Experts of a small language model: a sigmoid router.
Below are experts of layer 4 (counted from 0) of a mixture-of-experts language model. Rows are named router (the router's row for the expert), up (a neuron's input weights, with its number) and show model dimensions 0-127. Each number is 128 + 32 x the weight over its row's rms, rounded and kept within 0 to 255. Numbers have three digits each.
After each expert's rows: a language model's description of what the expert responds to. This comes from a sample of Wikipedia text that the model never trained on.

# expert 59
router:157101069173110105136079113167168139136146071103165144091170184140112171140099150145093147173135126119163093115178189094124099150127086138073106097118154071116123168146141125124113185115150118095086234077129096108145086134126131110148126117124152123147145099125168155083198105095143167068054168098134130063096085145169144097138139135162154147143110118107145113138100142177135175156162
up0:141112160151172103104129168147137099148187076109190080051138178098161084137135140122076094120107171135127137075100101136136079169216094043094146116138167182100091111141189123082087109117127136110100151168116125058144095133124102162125099179167107115113132111145125157148100131138079116121127088122138106189125085124141152188130169123133118183137181110097129108139149101123102123124185
up1:119102115109089130163128141088108151132144062141101106169154087162111073131100115135099189133132091125191159133139137120177120142062169116106061105121179128096150135117162144131169114155163117059133141097061084117131131176099184133084117138127121088147215085166198103163129128091166110134178136081165133124106147156142180085118154097182113115155093115123140173172147080174094126130121
up2:162142164166088129112099164138152174105154161145142118139111106120110101132098078172085143075144152088139126187094157162117122091106144106132080139177116087110087124167118170120044165137129134131152076095130119147102244072106126123158125136085110144151121136167120062148142159143168175105137192145154142123087122155157157117122143130058116106127110118124094116137203171100129068062114
up3:119154134211094136134089132136183135080134115142172209197174104134177134097174139149132115093112135189153116145113122155093142071143119145188094125068142123155145147126168166173119185086095117124084150125089084130123148174115141130114129179057109130111110080139114142133124154130114109089110188115128085133129114140112152159151114079167136129106116056029146087124128132160113173169113
up4:110092156146098132148089192155117181137168121123112104076089098072113116132096082156151147147144123069170189126170084119114140153164112161095129167122127123132189092110113162076109131091189130168145093147100088112141160112085127136122160138133154136123142173133120107168135088117033145112125140134126193149116080118172157144119197172118093114175137127056141125112054139136151173086072
up5:134107078109141138175156112161100172116088062076138082068102128132092159091099080131120132148120166139137113118148177142137043078118181133103179084100174123122146114138128142092143132111132118133145164173143133110180188152113122149169159110169126134166178118134178147131139116126165139136128195069149054141146121128137154196159090144145032128099142108138114135128130124035102157119135
up6:116181132184156103136141178143114155100088076108098163125139154108094115102179129163110100166194117097203091103131174108095176090189134161150183143115142126126124096155153126117194189158064115146079144105098076170110120125159100171163150193100083091140129090136135118113088166089101161088120132068177130101107142147178109130114122131193146106123093107079124146164138117081124117124135
up7:129136090111148121126097175179133199176151135037113164168114188140141141124146073128165160112152146111150115108164051106087114128145103126082080107133113095043152128106134083081103144101162142076158098176160081080158134148152143108104112121106149141166147103156091121129117139125200103129125127077145135107086087115147145143148195162132169173134204091092128129163143124129161160089111
up8:036107082178105096128132116125093152149128147158169173116167165108100115122134175141111144158124126180102079152140135119097180091126124134132111193125161127084127089140112130149141161144144131072116154133133101122122109109116164168098108144114149088136163128137168209112188155069119100082090149105199117082090116185188160173098130141126128082124157069172163190137102108096094119177074
up9:173129080189083084117144137132102168146128127151147113145166181104096114128123138156103154181097121122133182138127117104124109107093198151101125082073088095037151144125169149093128100093164158115079093119092085133094087132129111084153081130158187136154143102130171155110122108106181108138156137098189171128152155151168146138160123101149108157064123083158121229129119093170084104127116
up10:119166130143100059067152125119174073137100045130170120159065144138096176118098078199103121169096143105110097137108138158164159092180111152065160072080145079140133157153133130143141138122103101140081142133094086099124126188152186146115112134120149156086150111162137120134171146124120178113107130126156123110118164092181085112144127153140127117024091123178158181160153139122134138165115
up11:151088130148091084141100129168033127185151112091153155140110137144123174161086128084113100155179088141132112119161167083173101163125115123146121187141144154104162099129134130089181073149142097097125134173177139129074116132181154082162098137117117120152088141141138069106121140126129110071127177129151175119125100136108145058162089083154152141139108177105080086073134159195181099154176
up12:119101086174166144126116125097074070147141138146107090122124235163153134143101191145128108125096139173085133065103165104173152122165107150099079130112076083123119114143172088149084154099203070122089202153147133128129081153166163151155187107136126144115071135121189150137143129138168118118110139078108111108113183181150120117133118096089161111155164122132112143134128083102144125143194
up13:176115113137140090184116130097123141128125164082166160137124159167115173083133135217113119149081197091119117089142132102079137114122094150096135149150168107147093132144096148006093110143109177111138138144131117201130173173070126118131108124124131140117141131119153101099133150107105109117076143060094148163116153072154145153152150141149106082095114176074162136122107102176208123165156
up14:096147024111122124138138173130094121163152103112183166136163118145136087112135092122152134148134195108137126061141143155135094108188088116114148137137104100106135080167128147066100113151153100136113156149140159173088154124082234107126142103124063113142114138127119156131110087112143084122127177085108184153125172120130152093128094077160130110138145189100140125189097089091175169131201
up15:070172158136146093096133062192057113167118132141160173094127137101095159109124126125142158162078112166154127163151142135139117081104167185117112096145165093111124145122163188114154156107167108141193187140077070112147090151066159117127163101117103138133109085168129164149115101099153158127133141086097148081130083179136145150138095135101196167109177117137079086132159115127109092056156
The verbs is, are, be after subjects or modals, plus word-initial consonant pieces like br, pl, dr, str in ordinary words.

# expert 9
router:125088107174135092189124135080133182130167089148193161119076147118093162099065150131104076146185169167162130112174173145117088137102131102137111104121077129131114126151163154157131112138136068113098170169119047117110152079124131136061165089128063122089130066150120152188156120125134125066103110110135151172132092104120146116141156118160128194092119101129133139162176124136156192174146
up0:088104126153101120121101157166143153089108115076053147135135118100139153126116139130118148155107138109106123203099063170109175119168103169150127139207124120100106118144205097139147151146166206139106142155085118040167139127052113153057179127112103105087157117119104172091185158146170115134141113095130102120112082025133181143159126123130151141118136124111138151139122107130127160120141
up1:146094144130109152125117138077120137136145077139134129102131142200064104163101136097092115132146165138131126120132156128184040080104157070179107127168143121073163176090133172147141099155165099112102168117137120098150182112078145105152117166164087164118132076145154119185157110072104114112153186113141150156140064106145195110148171073136146149092095124105170076158051107126097118107115
up2:129085091135140142143143153088118192132099093174218113182096136139099123091114086181091089162078108110146166103150133107160167118182152153120114135081114147128065163146168127103141188146131185127166122117070106123134167090105115161158058132126104105127084109131179167177121134089157144127108133130153117060147115119128136136146132124179110081108079166065117102164209114122102096164107
up3:142121122154091100170122191103172173184147105096147107083150163124181134137073142093141106111127105130146126160116022117109113099151111120072159158094128100113189101074178078132104116149091090137120162133126139061118173106134161085201127168148144136075114162128107182149174124153130130112134172140122102122097146120189132170118162128104114084127131083116097125052155074124096112180111
up4:163104103161150117151131082056165123139090134084155152142101145127113085095069071155109113158173109155159168159143147137136153115139144113142090146105081128161110141151142155113128135130135074109155106134129088096108205101130176055136103142122160182070122067104110141139127153058066141115096131145154119174090069088152153138143140149120123183080119185138168117111215124117126171138196
up5:194086100124133123191212156074084117146123161136161138154097121192105127134124130094114119141115109177136148106103138094172114096120136136179069115058104104167149076122171154131162122109144118125050127173186113121100057125053179094055119156105085120146147106150117127176086143151109150106140170128167157183113134104138185092142125155125119097169148119108117116123087157088146102121132
up6:122130161116163090152176131094153159126166144085137054086095168157107124149078111116143135196129140186072140065159153148072080116146121207168131127105098125108183130135160141121176158145134089176086146182093121162081159048118182110127102113102085135102113075121107094136129113127143097096126164135189129169115116087134124081119145163125152146149157127111087167097148148170177091131154
up7:117132089168125104136114204126110179170137183135181131089131109148127122116075125128081131153129140124164179123212090129115151118230081138071127131129101089119129137120151072105112155110148186090182143102067079107104119153172132087174130153102124119136106139176107107140113140168145121130126091113135178081065109100106146125145188146175128156114111102086065123127128094135116194091160
up8:034125132117150126106113117083141153145176100157106155172177139134116165134141174194147108155111135093131097128199108137111110120155157143133101052081132124105155101119137130128107133121215141096091089161135118146176104072095107126112062139111087155201132141121137196139131097141119094091120106109168131129079131141156124100160155118135118184081148073071127184106127193060139157125127
up9:207172106119134152183135115137175122137076147142094096056147124092151081142098120101145131196164180086135192110133076060104094127121132169103103111087091156130181170122180112137124124186137141113120122183086070127114130109125091132123123126141162150120125105138119146121117107151112108111133146111116187112102115098133112133142165143190176137087094090169090106209073073137178145125184
up10:091096121133097081109142148175151123152104096130176159097121174122091168103139122152139091127069168076168123166134129113118115128107121147165158137145102135140168179123131144162056165091027115095142142137100087140089104185221157162067122138153198144085123087163151092087184111162185088090095102120128144095135089158117130130128094144163131115141134117180140153131144146162128177084108
up11:094163142104146099128154087085159103133095147093115094104089195145118172181155132150164117149139153177129116081156126104156099128145167087146101173102124143149140064060152081106172099140130086129119157170140075154073069090164166096145109135131133131115115115125137151118148082104179195041145162138172111185108096129104146058155124090103183159143151124169114137084126156152170178126133
up12:078155087121185072148141176105116152049109088100187136169127173155160146151071121126120149114123077151122172127141120163238111155127079165150138104140137165106122053126122117116185137063085081108121142138135151180161112118166090176142134160128162103134152105148104089116152118133151133079107134100205118121140115140121118130105071107134217122131148129143101153118175133116155130161103
up13:088144135117106060131135070076116131110130139104155118150122152161105145104153131203149079195125197070148113077091126118154086136137105117119114095137149081148102102097173197119150131153047120128128201106124087165153147171122096131069125191118128150121137070150161178117121141120151200122119111119115147134149057138135131130160104094121108138064064148149155154090149121164092089122110
up14:113143114123176122162044102134112109152144090196171185126113083104168113095105139185089125162126190091143114120122058119122090077108109115142079123139106138102138153125167190151122123166128101129159166138106162126071140084121107097159054118139180134113105145135124072151072149082104120109156148115134194156149136083160117109143178102164127109131097144090133182175162076127202128147149
up15:099143104168055076119181112110104179097104233113143104136122137145131182149089091143080100166143174180115101081159179167088114098108135111102123140107123114131117183109143196126065103143114127096177118174148111164134127121138141070112080131102124153080127085131109139181128084165104118136112192122134114139146081185126123115140113090106147108206108157135150074100114130154139157092162
Sentence-initial temporal or contrast words and the word right after them, such as However, During, After, and of in "As of 2018".

# expert 21
router:102134113193119129109097141093159197109155105140184158177120120117145186128088085160114046171171154170131086157171093182130146061144121145103114100139100105102120111064141173074093175070154134108154163127091093084134162090118133160158160114152139108116133163163150126133120131104133192090129144099135157158113084102175118137198151114135124102123064155080088120168106102125112111149178
up0:120092153151156103157050182141150093064176129150128145109128161132120162108067124145146098096105177144163118110163058163161166186172147082107152143111140069128114151115145141081072156102158113114127103096111099061172098103111106161110221111119136139104129102149125111102144054187159145095128109104146146165145094181153148160122121076125162110150137142054145156140112140113131179137157
up1:129100096159139141117102176154155132117139116144158154202102059145087114132062126122109141114154108150152144086166150140099153098119092071154094119173151126126128156135132164086190129174165153123148146044097033111155141093125172186098191106145195105130193130205124096130134154125145089121140160092086159104141055095141151133146131080103145120128101120149170106116125104088130156124116
up2:158154167118108110189102118088141133109131140143100127132129103143109143058096138135137094110179122169123158114127137145190098089084161125109136147196147115035112136188138150078140097137095140069178107081117137150131119075152117118110154100152094099220189112131152124140142158125152131087188179110120143164153110137131101166142146144163055091085127132091121154185146120132094084200162
up3:111104152204114105148098203108124155133128136139182187098161137083171096155132115162121143106164159108106072166144106131117065081215131096150113143119093139069147062063111172164131119127144147107113130125113111172093121137135180090134127120158143121118096122177116098161141108131173156081128159129175122091151107159196105174157141113140100102109100088093153189086110122082157116187166
up4:164173059136107152124128117056158151118147163117152138076117114114119130156139055190116138114114177165128106111159073132135109128144085128117138152152087117129068134088142135091122216117150150165093170134109079088155165079121217110126127171161122120089138131151136120111199044092170156097112100122175167129126044120156160073158090135111126116147123134133148134145136132154123119165091
up5:178062123191051120130136104112145102081114064130144112168095112194117146129097132096118138108103137174091128107189132134125170081153088099132139108147104101099217120149164166095145135088068067166096147151177072099127118117139093113133163149164141166147131153135133117132146120152161133122136156119139086136136101098103141157164186083172186163167089079173165134084148153117072108097130
up6:151155110084112102107168130106136157151166148128080124094095134116141132131070118182175106110097088145126104075140115144164127095097155177082155127129119168101113151106133190162133210114157094174130098168062122116119128148159149161150165128105130148086078017119102087132151187085158110115098133125194141113162169145143129050139162106170168142153113146060122178097148099134111110118117
up7:087151127143106111100081155129169207066171140090141096114127127124110179174119115170102103096104120146095181131140143159149085136132092171094125118104127143089094147121184146039113132123099162134141226161081062099129142121163197177146127124119085124101136123150141146112168064136148115125156125123116154127096051130146120109167151103081117188121148100190097119102096076114126148155151
up8:124101106152118107093075152153156124093104102104128128182139117093160143132123094240057124147086098140108122152134136141154114137142128108155072120117144136117092163112100113167157118151134125120151090155101152090168067068210172165146114141093086081168106123097120160118164108076124142117144142116142173111065140112166124164151121187046153137083155156177140172161140117086142112127201
up9:149145098146086113095109156123159201161136155055123130081154142070138162121107188162138102134107110077135117081144164136090096134106147126063166092153117134128129205061198142150116138170121177131162132117089061113126149087152132127171130076127116169137114072143175133096098140128174124145178119108128179173094121141140143117161153133133128121066074095155101111162095087207144116118137
up10:115093132129049100111168109123105130132126092147159124153151146121113165140091132193149117117120194158130162124131181119156101144134163114116211086109110116126104082153162112206160103103188161101130104101053073080116146136125185141137183115105163168126188087156156146117144171088067126134103127107110135102124153132079118091172134183196172146096119157078091131128098103146135107157171
up11:090138133131128125127096068134113115084170091121116096176132112125145168165175146154091094134131126108111078154147101118141108126107113027141082130166141101103118132077137124130120098084117102097140117138152102178073078147159135105092070148138136119105184124122149186104105130101115152108083090122156221198113062134165161100164143161127169127171120158132154115148118139108140174235167
up12:126118172138115126103141148094150148066101114184190085115107111074126171142057112174155152109125115125133092119154124161115166075242126098147132141107150125099146119111162164104147109109122071167131155142085068128113150084134114171133155144148140093115124152195076090138221091114147130129127118068082153129135150147150159123143119081155172140201139157085144170099114085114145154094122
up13:099154185159151056178178080184117190104095127118125127134126141149158069083156127144059151151106121118162171101122136112114107113151174093122088125173096140156100150110165167127091141075103154137137110075127045106120141133165133071156099118128200078106109157117171148120086082080108101122103135108122140162134114130161173141115107108096113132147116117107181074162145118160215131163165
up14:094150117158169124167063178113133141194173119054167193143098132117114079150139089170164122132161129131155096152179148145117116107085142204118094133127090154093137079123128154140114166145148131148111180177114133118088136154072087159130136135198143140059213157119150138121075090085108139100152102116125198165101077128145134111166160141128085148105110145113097132128097090129165083147106
up15:095139115232134075167121112130133141135138069129102181178166153091166131121151134210108106120083106095137095119135165119135140062133091108108142072106118060112154131146093114126095162109120136072126140119122135161090020119196119120091136149108157126127124160146162160116098147125132148109023141118139096181145120139134145157159152202162126136144086130117152135158167122112146120136169
Verbs and prepositions describing athletes' careers, such as won, played, joined, scoring, usually after he or she in biographies.

# expert 28
router:112134043161098162157072128137140158124171094134158157147093165146113186093095117144123101133179119164135076152140174179098126097120133111117108073152081116143148133118181159134161109096156140113111150122139056093133113107115152099097174099162136098136163143188163103127165164141177159024039124112171154132124137096118163150155178108163111161108130127091131105112096088118148117192168
up0:131142113130148118175140145150149081108140084114142143076143097163109132045080185204156156140134118093112177133152070137114164154135129083106137101140171130120177133154161115104148132173126115091096111137128100071139076170093152169045188116112094095150134118091131158160168158124117107106142157099105219131127100093156124187126135100068141146076105104117115182158128176101070106149122
up1:085145122139065130103132166110111146090173096133096106117104161175125119147144168143150068129121175095089166147096148119135081107202112093168151160121146103110155144076117140085122113119092154152170131085095108152125138152148145065140192099120047113088169124164139150142164135134170151107150150097181109193114095200147168186116132048096129111149123169098066092176145108160139127119114
up2:122077164107139097139122143084124169115137121124145126156130104200098134087122152123129118130185149205111115103112101110114150108174163153137123132112127214100183180165143090106175130108100125076181117059084097188127126134222082134117191110131103154107174153151153128118120143163109117105081133137129134124116104136078145163100141094104107119109139207096069108182159096067124158136156
up3:100100089131149124158050114124162154135070114143174133167136168156141085157127112155156118153108096137107111136142162171181111085114167163121096128127118152070173147178135167149170136136150067152072160162130114104133112108087213104120143111107167111107095038136162100159124156119090155109102162132196148132064158121138135151119143138154173139046124148112083135105093079124147205141109
up4:144106119108115137150071100104137150148112129116128122133131189175111141111079133168162122160170160149200169102163069169074111105157125088147104093128095137138144124200092112165184150143103116152104181111115080151088179002180158049111146075108100118127202105096130151155180127136141142059120112135139136171085106141117163098126139110131144113110153157149135134118128115132141133147156
up5:111139158103110126163172128132022167123094185159171139113113188179065175113122096162183084172148104127094112183132154103164122057121144164122119112159123115088127121123155142100132143146098088099101167183148116122118115085089091142085188125185097116148084151144166097147108150123076176125151130123165121135121103130093149103162158129160162150153168097139102082136131080198090114174124
up6:104097141144116110104111169178159191055106080082150135164103137144178174149113097094155108146167102159118087149155119117184136082160149121111089124113130162089116124070154143166094174158127110145090138198155134129115069125115149165135092107110088091161177051188116076093115148155119162117082139108151074121143176093168132130141165117164165174103086087153102172094147095114149174135128
up7:120178131126133111120095122115161151084145166054118133083107078144132159128122117121088124130156081149126146083171120138155113133191123161083065100178103062117120090104175148085110109168173116069165141183059118124149153125143153161149111127096127126136089122160158159126117105167200119112147155099236143098104095118136134180114120104125199161187152112168103109141140145078146125135174
up8:179082133169126119157158120105145167102061089127128150131127123122110086140141150142089078138121088163057111088151101145114118150094153128122105172101125163147184177131143199154155135138140105122098098146136100092179112098055107157092067134110084127162101140158137144143124145122115099119134094130149099075118158089132130150157115153142164094039148091146179195131132136065134242140147
up9:134138082182097131131060101089165133122124111141111171116134092096122119155115139138081075172084115087114161127128182124093126083159170189102139099150121108169176180143116117102083115144161160134090194182068107057156128108118206110117130128116178151110080090168125107126120166112168168137103174106157166135081181094147140160138178129197123124098101106129101101121101097101183151121129
up10:171118128137036119131150121117182117139080109068077138104135129161113166117095108140101119133166112135154120119098161161146144132145131112129155111090131131144162178109098129149088122128137157131183164071096048139088145150138221121077159130122128140109197127207161056089123150099121127090168128116179138166113155132122146112130159023150116163132106182121121168130114154134180092107152
up11:147142123135161101154149099139146096177142126135104090136130099172064140067138148138184151099105101110083104119120117136089137194154136138145124143064106133129076140089104192070136113145152142188131153110152076131085118138197162120144130172111155137173166086205150153121108089066116126095083154130147168177094136150129155114127129097109128153194174111118125044085185145166120109170163
up12:198170122130116154145128114137131100128094134130028126131146150141166151135104147156143172143134094145153152107121144143158112077121140116059127116084138200113110127109102078119029117098177162106151174143130073143127108155132155131079170137145124121111146136246139079113139103075149172112203107098154131151105188159116140106121126045170159111104139101112124114165122141106148128136139
up13:137182099137133100163150071139123172111152148140137149043113133122084167149102121130126102154141129079122134099107114085092058172137154103133214138123096134153130121074163168090131090180132155116138193127090113129127164109098135203127128137114161146161116110146100129098055146117118108113158099098153215126147071095130149161156130088145148097144197128186121088105131079168173180114134
up14:193116097137108150157095184113164121085136153187146167143113113083120171097098090114070087139143101148170119085157128138127165083073150170134083122088110077132117157205183179144115136156143110165154135161125093104123115154092137159103083092176174085160098145195128125149149149066151124096099143099145157176164088097132106147155141108155125141137119086076173173127103124092200130099149
up15:100134071122170122154139111200129182100076071120098155104166102142157122136136102122111086113085116106188084114123142154146087127094136212155093161040096165126125142246178136153136146191122175140096102108130174156115081138107138137081170147102133132125127134148096103125140090122094166122128103125154096085139128167121173119123085143136105133136092185118191162133099108146140135121173
Finite verbs and auxiliaries right after a subject pronoun or to, such as was, had, would, took, take, can.

# expert 3
router:119101122177098133114096123110112187158094119137189095122142128103131142157133101115133047170136122184121126133131078180104128060106138124121130138096092121123149122103134185072110191105154130151084129108073070112057170093107150126159163164169128152149145160203123139155161114085118192085113148095161166141112125106211154109223139119104124111121131158101088113147118088130132130173158
up0:137138140140148097116142110176114141028151078120179156162147130193094183111199131154091067136149112141107096124129095134105132108180111171130133153105172124109112087131104134133118136124149118115150152131106126086106132105049122132119130170084124132127207133137173192143110112116115164099115075097124186152109167096151128239132158141125154091155173108048096130114103139170133159101135
up1:098238085140106146133151145128131112126114150127150097150169141127128126135134124153084111143107092124176111081130105072163084078112156078136029197090115155124086107135124103071148151148088167151098145145103117102129155086100148136098091138169158121143183126187147106130129193122136149125152136063163133120130098143149141066159180117149181106165097129176121096141081124166056129156140
up2:162113128151141124108085123125133106116117095099171165164134131124101111109085122116151120203208137087175131117109103117139144116086161158100129142120160144092147115223145138079072149117047128061115131156080120030090131118130155163149108115145080119105142144160096156170139168147200153121164159130214118161125167175133113104125119120156102096076127131100090140112161091097123097109166
up3:145036142153082114161115140069138129156163070210087138115190183160134147130071181138103137121129109082150115092147114131084115052135149150137182076080130149119133103135109142144125139109198132145126127129133118064080134108155104106155179074125115152121148140147096085159096138202208092103113147146099091114100175147098147114141123172129098134125139112149182135145172107160103121131151
up4:105152156140183155134107142149101127145123169085121212157166119106170180143126129140129116129156095135180139152113091138100076104140155143039110173051078109081115080096147150133129111123108160151108140149117096108171080129149180120125169111148139141062179099121110094128089077126138173123149084135148135109095050189106156104116125056139189143122141164129070145133086136133112153138180
up5:190087136148088132113098090151135157149094093187067125089134140127070168109102111128132133094125058171131152151112096191202089084129141139192077176118092113075113184163127149117165123101121089099123144115149114122093135090112170085122207136183122124143175139125112127122116114109155145110155131116168177201153153165128136078140133110188112093141142147135160079127129180109070130097144
up6:159144101148118149153128104141121178124156098128145081119097122112081154219114128088204090122095106138129072128138121113161149138176137148161057140166089100131096097144165231074137202128133085178094146132083125134119126119167187133113163156086140091137152112190102091079141170070125099084109163118164127081091124146161144142125122086167094092156154125119107105144158165155128104138115
up7:150160099176113089189110149244147089132081120085163105149151144101133099144129084139121125096112155134114186067138118119120071102107087106088097160096146064074070179096103087073128167141095195121097127101071152127130130120149151113136138110165162136121153137116158177117196151109142156136152146116166084150162124127127117146195150156148119140165043136120115106132144123145086123143131
up8:098087105130139169112055125096066172139147108148198152123136189140112154138140130176167153130137121109096135118132144144135065101186108104151133125120124079077126116129149151153117114143143128061164119107095082177161138067182166161148165159124112166172163138188161058109062104093165066113069110118186106157096132102167132146148119115101124104116106104181137180142104085083115115115116
up9:128142145170091118159106086099162086162106122151138128101133180096132103162152136139155182112124113142142156105110142093149106059115120151099104148101126042126130114138099143067126114132129129070042150094081112107136159060145124158146135150152199131076155129185224156134151125111086153132131178111153194163123118191136130088166139102100149114048124100165135084111111129167147156156117
up10:114120101144126141125183088072112151143101116122131106099150120092098176128110205125131109143151113152127119188163099155105109091112136166152123123135100190186104070137148133101154179089133093081122154120091128119119152122080196141044162140177173187115101145172120100122122072146148141125146120093144090130099112145124130204079105145204079107127134151076083127103148112130223115144135
up11:068075061143139099101130171146134150144150152070137161152173116106134149156122189134128070125120114150118133150139102110116153130150184145095080181168118157129050176137108121092175140080111152138116118137128139118110125095122176106150131158135138172176045110097190130149129096134101123117125101114181161093123107093165148113188164131184116182054120116062087067127097108126083112164142
up12:113064160173101124133074154122178125076089135140078095138105125093156143184140079155125134163111160148074078150125119144153090101169122159171101102159089173125176113049138137080131160086145071164134113118113089144174130020195101148133150155154122154125103129139120102148181057167136130126120127120143157134091135132166134089125124096112165161121071123140150146124101169061119139170118
up13:173136159156093080111152081157134137137115094116195217141077118166142148139142153142129146112132146127172129140096065083146061123096163105181042144159156156124136153113086142121106165212129214050114143071103113087134127157080119135122116130160161132130158115177120127109136101114146111109162110092147079133160151079157111127117125129140130121122084174180119166133102093132126128060144
up14:134141125153167097132126155114172170138108149148184094081162160090133077132156157121154111087101177160138119090128026150122143069108150128116108163035147159112155180075161126135151159137131139079081143134146081123143125128096136140102119139139169123088126127198131189163117100071094102113151162110169150155169130133181104111153127084143137094097123124089076151117068097145212115126157
up15:114155094185128085145047109099148146128124161133128117105145155140109113093113114177179156110114115172073146144113123117125118096063170139102145122084144081139112162161136068107073165159153168103110084096206120060148113099170161145128138154177178088166184175114134139159136087121085114122126152105109136139111122121191128087154122086115124085140152125156195114099066138135188088152184
Country codes, position abbreviations and club-name pieces in football and sports tables, such as MF, ITA, FC, PSV, often beside pipe separators.

# expert 49
router:156117153155158143136089092142122146131120095110123109137047103116112155163059093118108092160147151132115108099153122111114136134118146080160075093128187133123188140158199179150155144102161094129143121130112117146081121107134104105122166155160107123146178101189109096174178085070101180070115091057161177129090117186176154132205109124106140118143131174078130119116136132177175120174169
up0:101170121135116125112095096153140177111139130144118103130089127134117129170107118189076124109122130175122214096081141160143122132184084143162177101100119124092071099083168151118133124160072159175099128093101145044090181136113131145129110130135148147128189123135127140184172147152129120115139127113132142165106110082141201181091152158081115096151128101006101106122120183111172125137117
up1:099164151147077124186035137125124157126155113168132150162116087090105078159138119138088133132162110185175174134136137102147129131128121112125080131127174149089107174194161111127139147136108155089153098114047105129092135054074154207063134069103152155142176097151136102162147155073114108138162112092198154076149109113137107143142111118150132110135083143083123116116131147108139166187138
up2:163128150143124116154068097112146137148110188159102124092126142100140123099062123118131160187176125113154128044136159113158108119106111131154121169131166094129122122153149168137121086144166103071144123161100160169106103068183122203112163073145101123200131114157175107142133101094093142078131151141135106106152175162088063130178097092181097132105127170157135140162166120033087146120140
up3:157153112164128110155132088088159151134086080124161090084133084124165109162120183110076178131183067121159136091119163080130098158147158172113120143109109129124130208190145116107142155120141122183094131147128085213128142163111157068145114095123060097119163114145103165146110165111156165069130103075135157136099106162169142070166137085134162131182163177111103103137169132114075118146121
up4:115165120145194123195070085115108148157140081104178198145075140151110108139063162158118172108137112150174117143173083129116096138153155130125071073110075095170126178168169178145115160073152114156099148095098100149162175173146135128097120136118081153111146130099103076120103089105197105125101140123132154080098157150196090131148124149146182145088096126162122100119079133131140171123146
up5:141113091171170091125147101062092127197102180116160098161119150132142181160089130097177158184154121168102109150124137149144094049123118161118116114062112071158154151088118105132083165119118094090146141131150153161132106094112174106102175196134089121129156145118100122128055111144147169097066121089102150121124125134121117146161103199154145176196123175156076109106163152159081117121129
up6:075104129160155134105063116118104185092156110105093109101135132113104183133125161159105134094124134114142088164142084121146131084153102091107204091103121105173118124165158121155094197098152107120150191138142126139145170095112132144099097141148105133153164092168111134125070127157081135121141155088163084129134145170156131065146105149214092179063111170098142193066118118144097121202095
up7:180117090138116116136160157123110192111125114080137061155083100159160115118104120135117134130101139121111115110064079084121095122103090155123142114107113159076114153111178160059132143183128116120104133183034096120181153200076147085126119169115098159083161104122138160141165096110182122124097118102163181114123160144165105153109164199152158121167177102189089163116136116134174139099145
up8:149194107145141121098124105101080146109119103107140189200169114153095122141133139145136110148194181166139145102113172176111116191097132079158159123121102148071170145157151150104167126139103162111081120151086112121168165154167104126135162200069138142156177120113163110123140092061118117069162086064159164097078158155149135169123115131138115129078132101139121163099058108094118112189139
up9:108187105131089155157104105116134174114103160167080147095148125099131114151119145125179117164090163085139128106073073136179154096135093144093108097153128115119158191131118112167099140114081173082076129170052092114082135134147119147179195091143163169134087095103118138167158122084117102121128116034153207139138102167112131151171127119148174086167088168170123100120113144147156162104152
up10:119153134135099123101080125109152126048108110163145105213124129113104144132118111100153086131145118144167149163124143118133089127113148135148158136103169119114151126129085146122081143091123155107125189075038137153129106144166204149108162089119104202169136137175129158086179152117131069125141105133172081141098196163108103085133107086167116137118137149106095092126160076096234114099159
up11:119119114142157094147082105107128106170105108113064182099085126155094085186123161162096124119094091143162118062158137102113126154112190172102093139152160134107138111106150096101114167085119051082124120184119116146080100144143183105133147148112138134136158137091133115142120085107091183114110127121112163119132116096189177070169106193174191099178110143077139081125141182170115149187154
up12:116124134127140076106065105059119145086141122114107099129119098166090193177062102124115091156100120129098152124105123194129073139157148111094160114135158183091108136187193161144127107076092086157141207134142161172078099162132145165126131131164116163142098129121131143134210140094087118106142099091091184146174155185112088155165127073101113155136146150098111152164129173114101099150120
up13:136077139142141033165118092109137166113139100059122135151065105170104116118043151136154149123126112062140158082176160088100110140108177120140077140153130139144059108105129181107076118147089142101083150139107087105128140192097167120166127151106223162091163098092084124097117165138135107138131150129123158139132147158110177161153166162141144063105142158152098129141145139168090114135155
up14:104125076122165146127123147126148165185148147114136160182101123198091111093117095139143136139176121155134135074090095110116102051145174139157147086112123084101142068108145148119097146134148108069142148094099128144122123121196159098164140115167131132136196131147115195144113162118074138128142124082175163216161115091114111092173100044132137104149159143075131125112107090122212143136157
up15:097099133157156102157113139126081129125140105147138137142087097187098103192133047138178110132140143154121099116092112133147153172102158141183122174029170150142070103120133110134071148122165116115163159081074109189093078103133134109104111139159113107107097137151109101110159110104093151127164113062191162139150143139182181153143084154117074154164131153158070112168148114102177147115172
Chart names, pipes, quotes and brackets in music chart and track-listing tables, e.g. Billboard, Albums, Chart, a song title's closing quote.